From a checkpoint of a small mixture-of-experts model trained on Wikipedia.
Size: 14 layers, width 256, 83.3M parameters.
Training: a variant of Muon for the experts, 745M tokens, 6199 steps.
Below are experts of layer 8 (counted from 0) of a mixture-of-experts language model. Rows are named router (the router's row for the expert), gate (a neuron's input weights, with its number), up (a neuron's input weights, with its number) and show model dimensions 0-255. Each number is 200 + 40 x the weight over its row's rms, rounded and kept within 0 to 999.
After each expert's rows: "gets" lists some tokens that make up at least twice as much of what it gets as of all text. This comes from a sample of Wikipedia text that the model never trained on. Tokens count by the router's weight.

# expert 4
router,161,225,240,180,236,171,180,211,226,271,217,204,250,198,179,204,170,252,175,209,212,237,171,206,194,165,250,113,190,224,186,214,194,246,136,253,175,208,205,289,235,186,230,168,208,257,266,155,152,252,175,181,172,230,123,252,209,212,188,199,184,239,231,133,140,240,229,208,207,143,140,188,167,218,206,276,180,175,163,195,143,211,185,158,165,268,278,253,130,248,144,230,111,184,179,175,221,154,181,177,254,172,187,146,204,133,227,201,254,169,188,157,188,155,145,226,140,215,267,252,220,191,214,263,252,177,239,152,191,179,224,177,208,184,195,121,157,142,169,205,221,166,241,239,197,181,184,174,274,221,142,215,163,243,234,206,136,164,136,216,170,276,129,154,168,290,156,167,201,207,216,227,171,219,110,142,140,285,180,187,129,168,175,180,196,195,187,249,221,235,254,148,270,157,200,182,162,196,224,198,270,204,195,232,153,251,170,216,239,243,181,162,227,131,186,235,233,218,211,263,146,146,205,221,174,145,265,183,111,254,203,207,175,251,145,180,209,132,187,184,167,160,206,181,210,146,236,208,166,230,147,211,196,156,203,272
gate0,236,199,211,175,184,184,158,130,146,168,166,212,213,159,199,176,205,192,195,83,183,285,239,170,183,178,243,109,256,226,253,258,266,171,142,181,229,175,198,188,212,185,282,159,245,217,216,232,233,183,226,210,267,269,231,213,192,149,197,156,193,234,174,167,144,223,196,161,174,173,173,246,218,183,288,227,213,164,155,154,120,242,222,146,165,178,186,179,179,193,210,146,198,186,201,186,231,189,248,109,183,220,164,161,206,194,176,240,170,200,168,171,245,206,174,156,243,181,206,217,174,198,112,290,219,240,189,222,214,241,151,163,155,168,165,207,192,124,190,220,201,143,98,203,198,180,142,214,204,195,206,207,235,194,200,279,241,257,210,190,222,181,112,118,222,264,246,237,168,228,187,253,253,245,93,218,196,285,188,256,188,205,191,178,214,141,204,239,163,232,201,206,217,192,300,217,188,174,210,190,153,196,199,192,179,239,177,216,262,143,165,160,198,205,190,180,183,149,270,246,216,130,173,182,248,168,272,241,197,197,150,142,254,213,197,159,247,196,187,194,175,208,152,150,289,156,187,309,211,209,145,120,161,201,228,221
up0,215,170,248,162,200,160,176,171,185,220,215,166,212,154,186,171,116,192,91,205,180,181,167,200,185,193,186,205,228,175,227,199,210,196,231,193,201,183,207,249,229,198,179,214,304,182,174,162,198,173,250,226,182,129,219,234,280,200,200,203,136,211,130,166,224,155,242,232,214,263,192,105,202,182,147,221,195,233,202,206,231,276,118,204,216,212,197,239,227,182,173,208,190,167,227,162,160,196,166,290,216,219,204,198,210,245,230,194,243,217,253,285,185,260,236,207,197,243,150,171,189,188,241,155,190,256,207,217,163,146,311,202,233,246,185,198,183,166,182,223,154,188,216,238,220,234,163,254,175,213,193,76,109,206,153,170,203,109,224,229,98,190,259,227,150,201,178,169,199,174,189,164,85,146,266,227,211,134,204,209,284,180,221,239,151,200,216,187,170,167,158,235,196,182,206,136,217,167,159,193,147,158,178,179,159,187,224,181,175,258,213,230,250,126,193,140,226,240,133,168,229,234,215,207,117,253,191,131,199,190,212,243,282,214,231,230,148,239,165,222,166,157,168,245,204,255,185,254,141,246,150,235,216,141,132,221
gets: " the", " a", " of", " as", " at", " an"

# expert 22
router,174,259,236,233,255,200,178,161,245,213,192,233,229,196,154,227,204,204,197,202,227,260,164,205,226,194,301,172,124,190,200,193,250,185,190,260,212,263,216,261,201,188,279,191,158,247,241,167,120,239,169,176,179,222,179,234,222,218,195,155,213,182,281,129,188,236,218,217,226,146,166,177,215,179,214,240,222,146,187,167,164,260,140,215,152,238,216,255,139,203,145,293,154,178,282,196,240,183,180,208,216,101,131,197,187,134,238,205,192,175,216,199,218,162,202,274,221,180,253,227,176,185,204,262,98,198,197,198,188,112,237,164,228,234,253,127,147,186,154,170,157,188,265,183,173,146,161,149,217,254,229,230,140,139,234,217,172,167,140,180,184,246,136,170,222,196,189,156,226,259,217,249,135,237,185,196,138,319,207,175,210,140,220,124,225,201,192,246,217,190,215,181,222,165,245,162,141,129,240,173,204,249,261,215,248,240,182,203,220,240,160,139,215,174,143,201,182,174,243,204,235,203,238,209,218,155,252,157,186,241,163,123,230,251,176,196,240,157,126,232,246,144,148,197,221,204,191,196,220,198,201,276,201,202,224,254
gate0,202,177,237,219,208,222,149,193,223,190,209,158,219,270,202,155,295,124,185,186,194,201,231,219,250,164,175,182,272,117,232,206,245,205,208,220,263,255,204,197,233,236,229,178,246,248,190,219,261,198,192,196,232,279,244,216,181,233,250,194,193,168,217,225,259,221,182,274,208,190,188,188,172,128,198,287,199,258,154,198,190,231,167,215,162,182,180,212,248,167,161,285,117,235,195,165,226,244,151,221,175,218,247,162,241,164,191,168,197,104,137,186,221,197,308,193,183,206,190,300,220,197,275,221,159,153,182,257,210,216,183,125,230,246,198,153,266,249,242,215,143,130,195,217,231,193,174,154,285,206,151,233,198,179,231,252,170,225,164,208,200,211,122,177,237,178,142,203,219,200,200,133,224,153,222,161,231,263,237,190,252,161,302,189,233,243,218,214,240,212,204,205,174,195,205,192,220,134,212,233,159,198,219,180,200,159,196,221,243,274,131,175,194,269,256,227,155,132,244,269,283,205,228,183,211,179,218,171,210,216,237,182,216,254,208,190,159,218,162,134,189,139,144,231,154,135,165,251,235,204,151,264,165,110,178,227
up0,246,225,239,188,100,160,150,232,276,214,216,190,217,189,218,231,212,149,188,202,156,215,257,224,202,204,238,150,255,180,246,159,236,183,252,210,261,197,166,253,229,154,149,250,140,236,207,189,199,251,216,265,195,154,199,195,155,227,185,135,232,194,228,197,215,217,295,191,210,200,222,109,164,167,212,222,306,219,250,180,252,191,145,245,256,180,212,275,170,176,219,245,190,189,215,238,252,240,132,200,254,286,224,124,178,147,197,180,200,174,169,230,215,207,224,212,191,189,233,287,227,196,219,179,135,140,201,144,189,133,176,230,192,177,297,184,193,144,214,194,199,93,196,253,216,259,217,212,244,172,162,150,203,145,237,214,163,255,162,177,204,217,226,232,214,272,231,197,176,218,205,115,203,195,224,247,229,266,174,142,273,181,221,245,233,230,199,214,237,192,125,146,124,194,195,166,279,189,205,198,181,178,169,205,165,231,121,202,273,190,158,227,206,188,224,151,199,187,227,115,230,188,175,162,208,246,190,156,191,259,186,199,205,289,185,189,125,217,225,253,187,221,157,192,213,148,150,258,213,192,184,278,238,184,110,237
gets: "-", " c", "c", "\n", " ", " C"

# expert 1
router,147,229,217,213,289,161,175,190,216,233,237,238,234,231,158,205,211,226,172,163,248,273,136,106,236,203,259,165,162,236,286,257,151,250,105,255,177,240,221,229,200,188,189,158,202,225,232,156,111,234,115,127,164,183,198,214,220,227,159,183,199,281,236,109,185,228,234,206,175,235,182,160,207,190,228,248,216,187,186,187,155,253,163,197,185,220,261,251,158,205,164,196,189,168,174,186,204,170,168,276,180,159,132,162,208,145,204,167,223,177,259,207,191,157,169,237,176,207,243,216,226,216,227,205,186,151,221,139,158,162,227,131,186,164,221,142,206,197,111,202,127,158,233,227,147,189,180,147,191,253,132,270,145,175,222,225,214,183,182,165,189,218,207,197,189,196,180,198,171,195,227,274,159,222,162,192,165,254,257,181,135,112,124,208,163,138,212,223,260,147,217,192,261,128,229,189,166,147,241,171,218,232,251,236,184,225,104,148,213,204,209,202,230,204,124,253,226,123,198,212,213,166,216,157,165,161,248,172,201,230,208,188,225,253,208,185,257,132,161,274,177,197,164,170,222,193,220,201,235,259,154,258,205,123,237,211
gate0,140,159,205,174,283,219,173,203,188,210,170,231,194,269,199,262,212,178,172,192,185,277,176,249,188,235,180,186,230,121,197,246,168,210,182,216,248,159,203,203,248,247,187,186,239,184,168,188,213,252,279,152,161,148,215,138,178,281,133,244,213,142,152,242,218,237,197,298,189,247,170,228,106,255,184,210,271,185,210,171,143,226,181,94,165,182,244,215,191,142,181,180,149,154,178,161,217,161,242,216,174,249,165,216,186,164,155,149,185,191,156,241,233,239,163,201,227,209,233,177,220,255,260,192,160,112,199,196,114,182,196,164,238,215,173,174,161,154,177,142,255,116,157,231,115,218,182,284,234,138,153,243,184,209,210,250,217,272,187,130,202,185,175,233,253,116,238,116,219,160,192,192,190,215,203,154,246,283,190,178,138,207,221,193,200,223,216,210,252,177,193,208,211,178,83,216,140,184,207,184,218,192,210,225,232,242,160,202,159,177,229,254,207,232,188,235,237,207,231,219,222,187,264,236,235,231,187,214,195,207,221,212,206,191,145,231,271,212,251,257,165,110,308,178,208,166,246,158,171,221,235,205,200,228,212,234
up0,219,149,240,229,240,247,146,198,194,191,168,173,234,205,137,133,255,228,199,273,192,172,208,222,189,165,140,227,152,200,159,221,143,194,131,200,219,204,265,171,148,226,161,170,202,201,217,215,107,156,174,203,224,174,245,290,192,221,217,196,175,183,246,188,214,239,192,215,305,117,178,175,193,144,206,227,205,227,190,174,217,165,250,156,210,144,209,207,193,190,166,206,147,230,113,199,177,191,124,208,270,235,240,224,253,199,194,158,141,230,206,258,207,275,269,174,194,206,229,196,191,155,236,120,121,184,269,239,148,186,196,180,192,235,258,246,206,135,156,180,257,171,163,219,149,198,175,141,173,236,184,209,187,200,297,214,180,173,274,198,199,183,241,177,197,268,124,254,203,213,199,141,150,157,220,151,260,236,196,290,180,154,260,247,88,213,216,209,183,163,248,208,203,129,213,211,213,188,219,207,213,232,222,252,210,202,275,178,226,254,274,181,156,221,196,177,181,262,141,195,198,172,188,254,175,196,278,249,240,187,233,202,164,107,150,144,234,244,134,142,128,172,207,250,240,175,170,185,192,183,222,179,203,227,216,251
gets: " B", " G", "ran", " D", " b", "ur"

# expert 34
router,159,244,244,178,235,192,208,189,284,210,189,254,240,211,146,197,197,250,217,213,222,204,147,173,237,153,248,202,209,282,208,189,239,235,151,223,172,212,204,263,194,213,187,192,133,242,192,119,183,252,191,179,164,244,200,205,220,233,158,158,187,196,239,168,203,147,272,262,238,142,181,184,148,234,260,245,171,182,154,155,131,190,193,190,180,230,311,196,143,241,165,235,196,188,194,163,197,149,208,200,220,142,193,166,175,178,206,201,250,165,280,138,228,110,205,262,169,155,262,192,213,206,184,251,160,180,226,168,222,157,227,155,201,174,261,129,114,163,173,171,153,197,223,203,208,171,192,158,231,212,196,249,211,213,211,178,123,193,201,183,208,227,176,165,171,253,125,181,212,256,188,294,171,235,175,108,179,247,216,172,155,182,146,188,219,204,172,275,226,202,229,146,201,96,220,224,166,161,193,175,260,286,231,251,210,189,163,141,219,183,130,180,190,219,108,207,211,182,242,258,168,140,231,227,189,185,201,188,215,237,236,177,193,222,121,206,222,154,127,235,192,124,257,121,224,174,150,203,162,261,170,210,180,132,304,216
gate0,172,249,231,241,195,190,159,184,158,204,206,150,221,138,239,270,189,211,228,187,224,227,194,188,168,217,208,190,169,227,192,274,232,239,237,143,222,207,176,247,216,219,223,187,201,244,182,221,215,131,165,275,233,242,153,202,234,193,148,127,204,133,127,218,239,255,163,259,136,195,228,246,130,248,138,142,166,174,236,245,261,235,207,200,223,214,220,138,203,256,195,250,113,106,255,243,231,169,163,189,257,141,218,156,183,160,186,214,229,162,139,161,184,193,153,247,154,180,169,152,242,151,197,212,164,190,184,186,261,146,208,138,186,157,301,170,185,240,212,187,223,178,129,261,221,122,153,206,169,146,144,110,162,190,211,202,260,210,131,240,254,226,201,201,167,179,221,178,170,243,131,247,203,217,273,254,180,215,198,142,133,212,251,189,188,137,150,234,209,170,238,174,205,234,157,183,180,255,219,253,198,230,198,189,192,192,109,240,182,232,254,247,117,186,151,248,199,241,235,231,171,234,218,236,242,191,186,261,242,207,194,200,199,208,197,274,254,230,246,183,231,106,265,237,234,260,182,141,204,245,189,223,173,212,209,239
up0,205,247,179,166,191,223,189,187,183,258,156,182,209,272,194,158,210,142,213,259,182,174,240,176,128,290,243,238,260,186,222,193,185,155,146,204,236,168,243,241,193,172,155,166,220,191,236,130,124,215,250,215,220,195,295,186,231,132,223,255,285,280,263,163,137,167,202,156,172,173,128,200,183,190,201,220,144,251,147,214,132,212,206,185,193,247,179,213,190,289,203,213,220,200,102,200,186,182,188,120,120,171,222,281,197,254,263,173,211,182,267,224,198,162,219,234,173,215,190,176,204,156,171,189,170,250,138,244,220,186,111,206,156,214,216,216,261,211,178,190,220,245,254,138,221,203,184,222,166,211,235,159,252,146,218,151,178,222,141,215,216,179,151,193,256,258,215,253,190,219,213,256,225,213,190,254,184,121,203,174,216,246,230,182,229,173,266,265,77,191,240,213,218,174,161,213,211,278,179,246,234,262,227,220,144,213,189,220,208,201,176,169,216,82,138,224,247,203,209,196,167,210,246,200,219,129,138,191,186,201,150,239,214,198,192,203,220,134,181,210,215,240,193,226,197,153,234,117,224,268,242,179,173,216,228,251
gets: " of", " United", ",", " in", " New", " North"

# expert 21
router,148,245,213,233,206,207,187,150,273,232,237,215,234,222,161,249,166,260,164,214,194,205,198,142,210,169,213,147,174,241,156,210,200,231,140,270,171,237,214,280,222,210,198,155,122,252,217,143,151,259,198,200,200,206,187,227,301,224,169,176,214,261,255,153,193,162,292,231,227,147,210,174,178,248,177,220,171,145,204,149,210,158,219,216,212,219,264,235,169,248,167,208,172,221,218,175,202,139,158,183,226,182,181,163,183,187,250,227,293,160,272,172,212,193,181,252,155,177,222,236,198,146,179,221,175,164,239,196,209,137,210,175,216,204,240,188,142,153,159,201,155,158,191,183,172,169,184,154,189,197,156,237,175,143,203,178,126,193,154,155,215,238,169,147,175,234,151,184,257,241,242,215,160,249,166,199,159,230,218,176,115,184,172,141,201,144,182,267,238,216,233,187,283,157,219,195,179,184,223,206,239,238,229,217,135,207,224,210,241,238,169,209,271,144,134,217,263,196,231,283,161,153,204,204,164,161,247,194,140,284,258,177,192,271,193,194,261,132,143,265,187,141,161,158,193,168,204,284,137,292,130,240,178,210,241,288
gate0,255,225,201,248,208,247,182,206,155,166,198,140,247,214,176,245,167,201,192,210,200,162,215,200,242,191,268,203,185,214,228,234,203,185,205,188,216,212,186,325,227,206,195,137,152,261,185,201,223,154,311,177,207,245,154,313,167,254,178,200,246,179,204,201,162,240,199,187,262,97,197,164,166,259,222,233,170,93,203,232,247,155,145,152,190,201,265,174,231,220,250,169,253,190,214,187,177,151,252,221,221,177,138,207,156,181,195,226,225,155,170,200,186,172,204,217,166,196,255,166,222,170,221,223,145,218,158,199,111,164,183,191,224,197,223,230,174,255,186,178,214,186,199,177,177,141,220,201,214,211,253,212,172,128,174,162,251,171,305,194,136,270,233,167,177,238,181,68,192,138,238,175,183,204,246,148,177,241,223,197,201,173,133,145,131,183,199,227,202,152,136,174,218,169,283,143,172,225,218,188,89,245,247,268,249,164,196,189,155,195,209,211,207,155,193,179,222,259,211,207,145,163,179,198,141,176,134,202,249,225,236,263,200,215,236,204,219,144,152,235,173,133,219,208,210,207,165,237,177,297,155,163,225,242,188,260
up0,235,179,147,232,185,159,177,207,232,215,179,164,252,218,239,148,201,105,190,160,211,153,231,211,181,110,231,214,189,249,187,197,232,249,289,196,131,226,199,236,166,151,148,244,183,176,250,245,181,192,234,118,251,232,125,243,113,197,252,205,160,284,212,240,89,214,211,241,203,158,143,136,181,244,214,192,238,158,134,220,210,149,177,175,235,298,228,226,232,174,203,193,212,172,194,177,110,202,205,171,164,187,198,206,281,173,172,197,234,206,223,167,234,212,236,204,144,184,267,248,154,194,201,163,186,188,192,228,164,109,141,172,247,208,213,244,219,197,229,216,255,182,239,150,207,163,185,208,205,255,243,221,218,97,231,125,263,205,294,106,213,171,239,194,142,252,148,172,220,248,234,258,216,167,202,204,284,168,125,179,206,197,170,159,234,202,231,189,275,160,202,212,195,201,208,250,135,207,222,195,198,211,227,170,222,176,236,198,205,226,212,223,249,180,238,193,207,212,215,137,232,194,142,250,202,181,241,189,243,245,222,232,189,182,225,198,220,201,164,196,263,152,321,241,292,230,214,244,206,175,238,257,194,178,227,225
gets: ",", " |", "),", ";", " and", " –"

# expert 31
router,157,190,210,263,252,159,175,173,260,218,163,222,264,259,179,199,179,215,166,157,231,273,211,184,305,184,215,154,204,215,168,206,183,228,214,180,106,207,190,239,177,157,207,183,205,236,214,173,193,241,123,109,150,259,219,208,257,224,159,170,201,242,199,198,165,227,212,168,181,137,167,189,174,227,224,252,229,189,130,174,164,242,166,161,232,195,254,232,181,188,173,285,163,95,281,143,296,174,214,228,215,188,198,157,195,188,265,168,211,166,229,193,209,161,189,288,137,174,226,199,269,149,207,280,149,192,225,132,191,203,114,172,217,167,204,165,171,163,152,177,151,171,205,214,183,227,198,147,243,247,207,217,149,169,186,283,102,163,166,167,140,227,163,181,171,263,141,200,190,258,267,220,153,224,168,129,150,239,175,171,205,176,111,209,222,143,199,195,217,226,237,195,239,177,246,215,161,172,210,103,256,249,261,262,164,240,176,165,219,212,215,186,239,122,142,186,266,222,219,217,202,161,217,225,198,140,221,113,197,233,193,153,184,247,174,147,245,183,160,222,205,168,147,187,238,185,182,218,173,218,192,199,167,194,243,194
gate0,196,152,244,211,125,130,161,162,233,220,123,205,232,223,228,231,202,165,235,176,198,229,249,183,215,215,209,153,204,198,207,206,194,221,200,199,203,163,197,210,209,127,261,213,190,148,271,233,128,208,182,145,165,210,223,225,190,154,161,296,249,213,256,221,240,190,204,224,199,193,176,215,194,170,193,214,132,157,180,175,288,190,141,169,218,168,235,186,189,168,129,258,184,178,192,178,288,267,254,258,189,172,185,143,207,184,239,235,186,163,193,205,102,173,163,218,152,244,230,212,226,272,158,189,251,194,169,183,138,268,133,196,259,206,160,100,201,195,238,258,124,132,165,160,208,146,245,213,252,201,238,214,198,216,203,237,217,222,178,211,202,219,194,213,173,150,152,248,223,208,224,187,190,256,263,204,179,226,221,165,235,152,131,225,183,230,165,135,159,157,236,210,196,217,193,305,169,167,172,168,343,183,208,254,200,153,270,175,223,188,271,210,200,168,164,183,272,151,170,216,203,141,201,174,143,230,182,196,281,253,177,216,156,189,216,137,194,161,190,165,228,166,220,205,196,180,125,143,126,245,117,206,101,190,177,201
up0,128,113,149,194,273,151,238,182,247,255,181,177,170,240,181,225,190,193,257,249,201,235,214,173,149,254,170,259,189,206,213,182,248,218,192,124,177,157,216,140,239,179,249,198,213,157,209,259,161,117,148,186,163,198,197,174,147,170,153,284,230,233,226,284,257,192,139,168,157,205,245,158,182,185,230,228,165,176,156,195,288,189,214,195,229,163,158,196,196,153,146,175,260,249,186,242,202,258,194,190,205,167,220,172,125,126,176,224,123,190,180,233,142,261,144,181,190,219,282,202,177,245,142,196,201,186,256,256,187,188,231,155,217,283,129,187,175,191,281,225,181,161,196,173,242,157,277,311,140,203,220,221,167,237,229,176,160,234,228,213,197,225,216,163,187,190,167,178,180,225,236,159,167,235,266,255,158,178,182,187,201,199,246,258,196,249,269,223,264,136,224,249,244,219,175,179,177,233,153,159,273,228,172,137,190,222,145,200,249,181,206,185,224,123,176,178,251,167,231,195,184,184,225,145,216,250,178,225,208,231,245,252,223,169,222,240,144,204,230,191,258,137,175,239,152,163,182,162,256,148,167,187,167,206,125,225
gets: "\n", "|---|---|---|", "|---|---|---|---|", "|---|---|---|---|---|", "|---|---|---|---|---|---|", " well"

# expert 20
router,140,225,236,257,229,177,156,127,228,216,199,231,221,235,177,237,192,251,171,171,234,246,208,149,256,151,240,124,176,242,204,198,182,191,225,211,153,234,277,228,237,227,191,148,142,270,189,164,177,208,130,180,208,227,210,207,251,245,139,135,208,235,255,181,143,155,199,222,222,178,144,146,193,225,228,280,202,181,160,148,138,254,151,226,203,251,228,249,183,240,186,202,176,163,200,197,249,189,194,222,221,179,152,146,234,156,219,182,177,174,247,162,222,175,190,263,108,184,207,201,238,186,254,225,154,141,241,171,245,186,142,150,198,155,241,158,189,200,157,156,165,215,216,210,185,100,184,176,237,231,126,264,122,187,263,237,92,169,191,199,174,233,142,133,166,238,195,129,214,214,225,270,192,279,190,171,205,200,220,186,172,198,188,118,196,173,187,247,287,229,205,191,213,200,244,149,150,147,230,129,259,244,244,215,213,270,193,195,256,185,154,177,234,150,146,183,261,180,255,193,134,202,211,176,182,175,230,185,193,233,215,172,174,248,157,144,246,193,148,251,204,116,180,146,212,153,171,223,152,263,210,222,151,147,239,257
gate0,196,226,174,180,154,148,140,191,228,198,217,262,156,189,210,173,214,241,253,232,255,226,171,177,268,234,174,165,248,191,224,137,180,234,251,134,259,219,162,212,197,252,218,194,254,193,147,166,208,247,201,213,258,237,186,166,190,204,210,150,230,219,274,173,170,174,239,206,225,241,219,108,191,219,274,185,241,231,216,194,228,229,167,160,180,164,272,203,200,176,187,229,116,221,152,264,227,211,271,204,207,266,185,146,233,231,270,184,247,172,237,184,164,230,142,218,118,182,264,291,183,160,242,158,227,225,193,201,198,223,162,184,151,207,154,157,118,200,217,157,256,170,206,176,244,193,170,184,175,154,153,272,140,162,189,147,213,153,200,138,204,226,160,137,114,219,182,194,197,175,140,268,147,218,269,184,97,165,132,209,117,208,174,231,185,164,125,180,237,187,224,229,266,211,275,199,268,207,215,186,271,205,193,105,195,205,154,158,181,211,188,169,179,109,241,212,223,213,175,193,233,193,249,224,212,198,151,135,146,232,163,198,181,146,150,154,250,200,218,250,156,218,153,191,247,175,151,257,201,236,217,267,200,211,226,141
up0,207,184,291,194,191,180,227,214,198,193,190,156,201,245,168,225,196,154,145,184,202,149,180,293,167,203,152,190,174,267,191,173,244,164,115,258,160,151,209,187,194,184,243,122,84,228,192,187,174,174,121,183,184,139,232,157,185,191,199,219,213,169,151,208,211,224,164,199,194,192,164,276,236,196,132,239,206,192,262,231,220,264,199,188,237,269,140,210,241,271,211,164,229,252,269,200,161,174,192,174,191,189,216,117,141,209,180,197,198,221,194,197,175,221,279,225,313,163,164,187,225,190,116,250,172,169,298,154,183,224,208,205,167,178,228,232,285,228,181,216,183,200,217,274,159,137,185,204,268,262,296,262,235,252,226,210,173,217,220,218,221,152,230,251,235,213,202,201,198,214,239,234,192,224,181,254,230,212,203,222,202,251,256,57,206,218,207,171,199,147,226,137,197,227,218,191,165,211,175,204,164,188,174,286,189,207,133,174,180,203,139,236,239,292,220,258,142,257,176,231,135,169,213,178,229,187,216,179,178,159,222,165,159,197,161,232,170,260,166,239,197,250,241,170,187,190,249,179,189,177,171,171,202,158,219,290
gets: " (", "–", "(", " ", " [", "1"

# expert 37
router,171,240,256,204,259,188,169,209,206,156,191,204,200,170,162,213,171,232,200,217,238,239,158,177,202,197,235,146,176,224,176,249,191,244,209,214,183,194,227,208,258,209,201,166,144,235,271,141,156,220,100,180,152,155,244,209,227,159,206,155,236,243,251,159,188,191,216,219,184,200,181,165,151,234,226,216,244,161,208,215,152,275,150,227,200,236,214,232,163,172,187,238,195,179,221,184,198,193,221,234,215,147,127,180,194,129,204,159,268,178,234,120,266,164,161,219,103,189,171,178,228,133,226,287,151,165,205,189,218,131,204,141,246,157,224,203,221,202,99,185,184,154,267,263,180,142,99,124,239,234,176,233,179,200,253,259,169,181,157,170,191,257,190,163,169,227,157,157,288,246,234,231,186,185,109,186,156,216,203,157,123,225,198,148,226,185,204,216,204,213,225,171,227,152,264,193,132,152,189,191,233,225,271,249,174,183,145,224,238,240,208,157,236,154,148,209,242,174,248,284,196,201,239,203,161,232,230,181,145,233,272,227,187,248,116,183,270,137,187,240,182,145,128,187,195,152,172,197,171,202,156,201,214,88,240,205
gate0,226,118,211,184,185,206,145,249,237,147,184,250,197,218,131,155,156,222,148,245,159,204,185,144,188,62,166,181,185,250,179,264,140,195,248,251,232,227,105,227,163,202,170,211,219,270,163,242,150,233,130,225,196,177,260,223,255,207,202,174,141,272,197,216,265,222,200,287,152,220,229,207,208,214,211,227,228,201,211,205,246,222,235,240,250,206,279,138,188,99,180,230,161,206,261,201,207,207,216,214,209,223,180,220,187,178,223,204,234,167,219,193,240,124,187,184,182,221,141,151,212,193,100,229,164,165,187,218,167,204,284,117,118,249,218,201,225,167,184,193,213,185,170,221,186,173,229,225,196,187,182,190,199,215,186,161,177,214,210,224,150,176,144,211,136,177,176,97,198,280,215,166,144,210,141,179,222,246,221,234,155,263,159,142,228,256,259,147,179,161,210,186,266,192,256,225,255,243,234,106,195,178,191,248,203,182,161,138,233,281,137,200,159,164,148,228,201,242,182,213,150,220,184,195,201,133,283,229,156,206,175,224,246,207,189,233,223,192,196,228,140,182,185,271,151,157,225,207,189,244,155,198,235,171,151,216
up0,226,211,219,164,217,209,200,226,230,193,189,195,233,273,194,173,201,164,190,226,268,199,154,190,240,170,163,212,219,237,190,274,134,225,157,246,215,272,127,172,114,238,202,247,214,231,183,238,215,208,114,212,245,213,217,189,193,113,282,137,178,166,233,143,180,192,177,180,182,235,215,130,187,142,184,158,253,205,158,201,244,215,183,214,235,129,237,125,152,131,248,128,261,220,231,120,189,214,178,177,212,199,165,182,222,169,170,242,199,228,143,289,241,159,210,202,191,233,191,158,185,241,159,266,193,165,221,192,149,208,240,180,151,234,154,176,219,175,181,185,230,228,235,172,197,164,242,197,303,223,106,223,221,181,259,126,222,187,172,195,188,244,142,129,193,185,202,220,183,216,249,236,153,267,247,233,252,235,287,215,189,222,216,200,162,211,203,271,156,188,221,170,208,276,251,249,178,220,217,231,218,233,233,262,199,177,173,191,189,283,172,196,238,169,209,231,126,219,277,210,159,289,185,212,212,208,236,247,151,223,170,205,250,176,205,193,117,246,251,171,179,231,243,246,144,87,210,131,165,203,208,123,216,172,195,253
gets: " r", " R", "ic", "est", "al", " main"

# expert 24
router,181,240,198,189,218,196,156,196,193,214,223,225,220,179,194,215,165,195,123,223,259,226,196,217,237,136,218,176,155,261,171,237,219,206,152,238,156,296,230,257,270,194,222,185,174,276,205,131,171,238,189,132,144,264,201,223,257,190,178,179,233,217,237,163,104,198,200,239,231,198,163,178,197,251,234,227,217,151,182,202,153,235,191,115,112,225,243,209,159,244,164,244,142,161,203,188,263,140,155,209,285,157,178,124,195,168,241,205,277,163,262,185,197,190,199,215,133,168,235,231,246,164,218,201,143,217,221,134,184,146,197,149,260,146,246,118,144,206,161,184,151,202,235,268,169,135,168,158,261,221,189,189,172,147,182,190,161,164,173,150,205,251,190,203,182,287,189,124,165,243,215,217,145,276,181,170,185,204,201,200,149,183,166,201,212,161,163,188,258,199,241,162,219,147,218,173,133,198,232,196,238,257,263,243,172,204,196,193,211,224,171,154,226,189,161,217,233,140,234,252,216,133,249,187,175,191,223,197,143,282,181,190,195,254,192,168,212,119,182,298,217,188,196,144,163,148,212,227,171,282,124,204,172,187,254,239
gate0,189,245,209,192,185,220,165,187,185,165,200,250,169,146,198,226,153,206,190,185,222,184,189,159,200,125,163,167,188,214,225,224,187,206,175,194,163,234,196,207,193,225,238,274,204,227,193,219,162,147,180,225,181,256,159,185,185,171,168,197,173,107,230,203,164,224,217,278,254,178,191,243,104,242,217,228,182,213,295,213,212,247,238,215,202,167,254,230,143,191,214,244,224,143,174,249,194,145,161,273,174,180,223,204,178,203,186,233,222,202,219,192,155,189,127,208,117,210,240,274,208,159,225,217,148,214,223,159,158,225,214,181,296,207,262,184,183,74,174,135,203,230,162,227,204,198,176,185,189,190,181,147,201,170,202,174,249,167,148,216,203,185,235,229,260,144,253,116,154,192,184,216,48,219,241,145,236,191,234,204,221,140,151,224,212,207,185,137,265,205,257,225,239,164,158,243,135,212,189,236,185,232,271,226,209,287,183,172,199,222,207,220,225,241,231,167,149,212,191,226,166,201,225,243,174,188,233,137,209,260,246,150,255,176,97,227,238,162,292,278,163,192,192,170,197,165,194,205,349,238,176,129,188,155,204,181
up0,147,276,248,151,164,200,171,236,209,139,234,227,196,195,212,117,155,197,236,176,183,205,175,211,194,153,236,194,175,143,202,290,217,183,179,238,201,211,192,132,212,194,247,247,263,174,204,292,228,180,167,260,189,203,141,190,174,144,185,197,141,135,212,188,203,258,250,196,266,148,217,211,95,229,148,207,208,200,272,196,170,204,221,238,152,174,295,184,219,175,228,240,202,142,146,214,259,183,139,237,209,227,197,150,206,230,155,202,194,207,263,217,166,242,150,259,179,239,191,179,175,204,226,235,163,235,196,215,181,241,175,241,274,238,186,147,281,181,185,163,190,238,145,215,224,209,181,227,200,159,130,164,277,206,180,174,238,219,81,192,182,178,240,225,227,126,193,190,164,210,112,228,111,130,202,147,226,189,249,192,240,177,234,172,214,259,234,169,201,262,179,203,226,186,145,177,121,173,202,186,179,239,228,203,180,287,184,234,187,179,224,220,196,265,230,145,189,249,137,268,188,204,164,206,184,197,182,121,236,218,170,170,189,190,123,233,261,207,266,249,151,163,212,239,234,171,140,224,290,264,219,149,152,166,173,175
gets: " is", " was", " are", " a", " be", " |"